From a checkpoint of a small mixture-of-experts model trained on Wikipedia: a variant of Adam for the experts.
Below are experts of layer 4 (counted from 0) of a mixture-of-experts language model. Rows are named router (the router's row for the expert), gate (a neuron's input weights, with its number), up (a neuron's input weights, with its number) and show model dimensions 0-95. Each number is 500 + 40 x the weight over its row's rms, rounded and kept within 0 to 999. Numbers have three digits each.
After each expert's rows: "mostly gets" lists some tokens that are sent to it at least half of the time. This comes from a sample of Wikipedia text that the model never trained on.

# expert 76
router:560485550553501483563569504473523504493504465512565482491502511473485574512518520534525448480523472529510531533446507606523458520547485465470524498528550441495472581540575482525508515559472409491441494554485555571460469547477502464479498510520440410505458524493531538518431470471576452504
gate0:442526556488517497507548438480453485523467455449494544501447508525435552503512452497480416440500509527486582547496512543535501447472520447513522507534524458474524525508499483420556467468514414436467476569516533484541561545423451477475458549496526531494528545520434516502516464559607507499
up0:556487469517481487509447569475527508482545546481541439477550510500584448504487558516515559560510499453528435507481512448480518547490477569496472521456500516542461446460500536553441539551530575549547547435513489479496435418560551526532515486525497468468487423470498487511504515436399531514
mostly gets: " on", " under", "On", " On", " over", " among"

# expert 134
router:540513507462432437491503507553541571552459405461504471527502497478458441537519459520510551554469529552505534499510435515543441539555498505554500529488473510572491554500475493505476559532481532474453554548468541495552588461421453465556462461527551461538494529458499502538482449569470447502
gate0:525449505466543533464480485450479498456470459556449452528481430514511502458533514480502470492516511508502496443520479500500566496453437482449517523473536500564517599480606532526464541486501520537513507484505517478448580444435600474591534485481498484527551529575482572509496524544434535551
up0:506506443525584489535528504428465464479526544559561507493441499476483509476516461539509441530530470469473505548455483485463539538460429494419499512522543509494495527441534561561476613518480470530515519477446466520506521549555525559528550553576503554516556483537533569533489526410488518482
mostly gets: "ón", "ean", "et", " social", "here", " dark"

# expert 115
router:458497468546518544519523500461522523472487486477536542511503479435530536510468544590597452519449509493498511537494499520527537448435405481519543564596507521481501446556525616517544606498495498469512528547506495539483485517541478490513519547512454486461553475568557492503488522435544466513
gate0:449559490470565474554444497537461499533531456491453465504518546511553453558474508509481521590380438508504495436483461531523428518453593466495522462504523459544536465519483484525436371465461486484427514548522516483474538472458478480468541529454523490506476514534497502480482474465508480536
up0:530489539488424451524541509463503473444620485522479562498492565530504562494519489506493504483564529476515501567453517516509524523417509535528497565452516478498513491512446438539547562492542465546518466474489483495486494543499519610463513486527503573563462521489493571421494448519535593478
mostly gets: "On", " On", "\n ", " late", " Elevation", "By"

# expert 103
router:517486530557525457471500402551507525553451467474555469508474533527537459500467472520492448462464515499548502443532468516491468461568469480498463467524528522492511543480565455582440490538499448459469545573455563467537526465383477473546472452544469514517493500439578537510466477465575508476
gate0:478565569421469500470495453514491482561515483445533488516448540558459436487491443466507442542476502480557461496500537480557458524469604456506498455497452562527561517518514397517525501531497483507486484497459444450487570525477418456511492536429442526482509572512534529528464449548489503501
up0:548528498478471496470498437503531533582475501457500493529463564535460463460475453496507498541455515511549453435480536456561477503498566457501457465494461554521551510493515459462519522547468393473497500486449443487433560537493392416540505508426441515514509548519510505558445446547508516520
mostly gets: "′", " very", " rather", " those", " usually", " certain"

# expert 85
router:514516529515556493431473483452530549566453454471543474572519504464454456522537469459486514533469463448540477453465525565555510509525484435464455450489516502564467478530439437541527520546493481507513507444507465445437521480462458465419436448521446506518545549485538470567486454450492455417
gate0:557408470388484472539566512511533484480443467490478528517459523478583487529475526476507527456582556554475466491478570495498454497528474472514519556503417485498415449488493480467491467487566467483512539545473545504482559497525498488501461614469514597491492488466491559515472503505490456512
up0:467624534597492517450443478504473515521530539496513457497523491503411504485527492537527500531422446460507526488540429499497549519469533507490486448499577537497579548509502522534511542522424525523467468465556449478503468510465503509481544376511486401522525503530516446482495470473486513464
mostly gets: " including", " include", ",", "fully", " like", "ously"

# expert 118
router:470524507482562568470495488437535528517427475461568510505437500482466499504551474457483416470490467497517511472521559533503477586524423580446463479549499560485490532486535548571509511533477497511583571503531470541488516527553474503585520529526478478511521439499524461525561460469432425507
gate0:482459557413446448488469573526460490452550555463495516459557529523513505514524521439398499476493502546503465527466536505479397578441533497540467525447576548541496501485454468461479575515558531494484448497492501500540562429516491557454474472527491444499467479546492485450502467532500499458
up0:573513513546480489458469417515517505537450456490492500499487446488541484491476446588527540516463486459507479485549485504526589462486562410468525474553538489492593455544481488511537435468459460471386558516536495460512505539462473457536535505447488516494502581498483456480514455484456423497
mostly gets: " Animalia", "×", "The", "This", " Each", "with"

# expert 40
router:464479492526571451471527538488560498491535427532496511533553466512551473503437422518471592537542510492535522547430488536406550475468508428460499520541468483564519441552513445440522510511474460544481536478552553398457491502432491418512485498511525489495496539546454524499506485465478473483
gate0:551542501458468514442546524531503523472594501464525477574550481448578425525508552499518484552535425534472492505523509545424494459459540517597435500493561536512501500510565450435491543491479441488395527485502474511465521486492470483517537406519517508484514535509505484537503523580481512487
up0:565495439563580486457514413411518467477480571519509521493487509510499505498522507508548486448496452427442510517544477483569547465484520451499489458401471525457492461447461498537493528491494487536522483499488572481480509499529442514550541494479448460543494565434498456509633513475506505465
mostly gets: " 99", " hundred", " 1963", " 1966", " 98", " 2017"

# expert 44
router:507442496491441469507486549583503517492509481435412508433504407460553464553508469524565494512498527502508524524557438535515512449530460513471564535506491426508499474483560551511530536521489571543428555438564528450492459500473514557558484473512513449485538450544499522453579532465523494524
gate0:581508467550467499534509448500496512472619578550451521433474506504485463419495528523502533500465479524508501445472489476530479481525567497539555501492569575491531463473436474504517496473521493510473513492501513454612425574489480480498464475482524468524510516468559470486435392489445521502
up0:615490499545528556572495475443519522472514514493475487479556517475520540482444562517459512571469457473501494472509537514551506504463574487514455498465594508467536459441507481452495486475497481461436479521480446476503522537450476457499467478421585507502454533406508433515453439553453543503
mostly gets: " main", " Main", " public", " central", " Historic", " Phylum"

# expert 111
router:485510510473534579510545483503528506464457418477586505486509492447556499520500581546547476566433465443507531472530516520518526442528462521529480546556438509475511479525555599571480556494477471457455532497468449551480549493511475505501555514485460442481582483567549502468487554435530474511
gate0:496466447584423475487572474533478495465523530517531523575522501495487584499508569540534536487521556540475495433497501478500500439447548420502493536531535450507535461489458455478491479467584539490449519523489562514458538461559460536478520516513474592514508601469534496451474505465575506506
up0:400495462402537530504434494408520511497448490475469509441470453548486413502485450531460486504419489495476536478484500482522491543533451558456481512464538521552478481472507562534540540506482458435499530451501517544544489516489547483536512515464558419518476483504514436511465543536484388524
mostly gets: "The", " Synonyms", " The"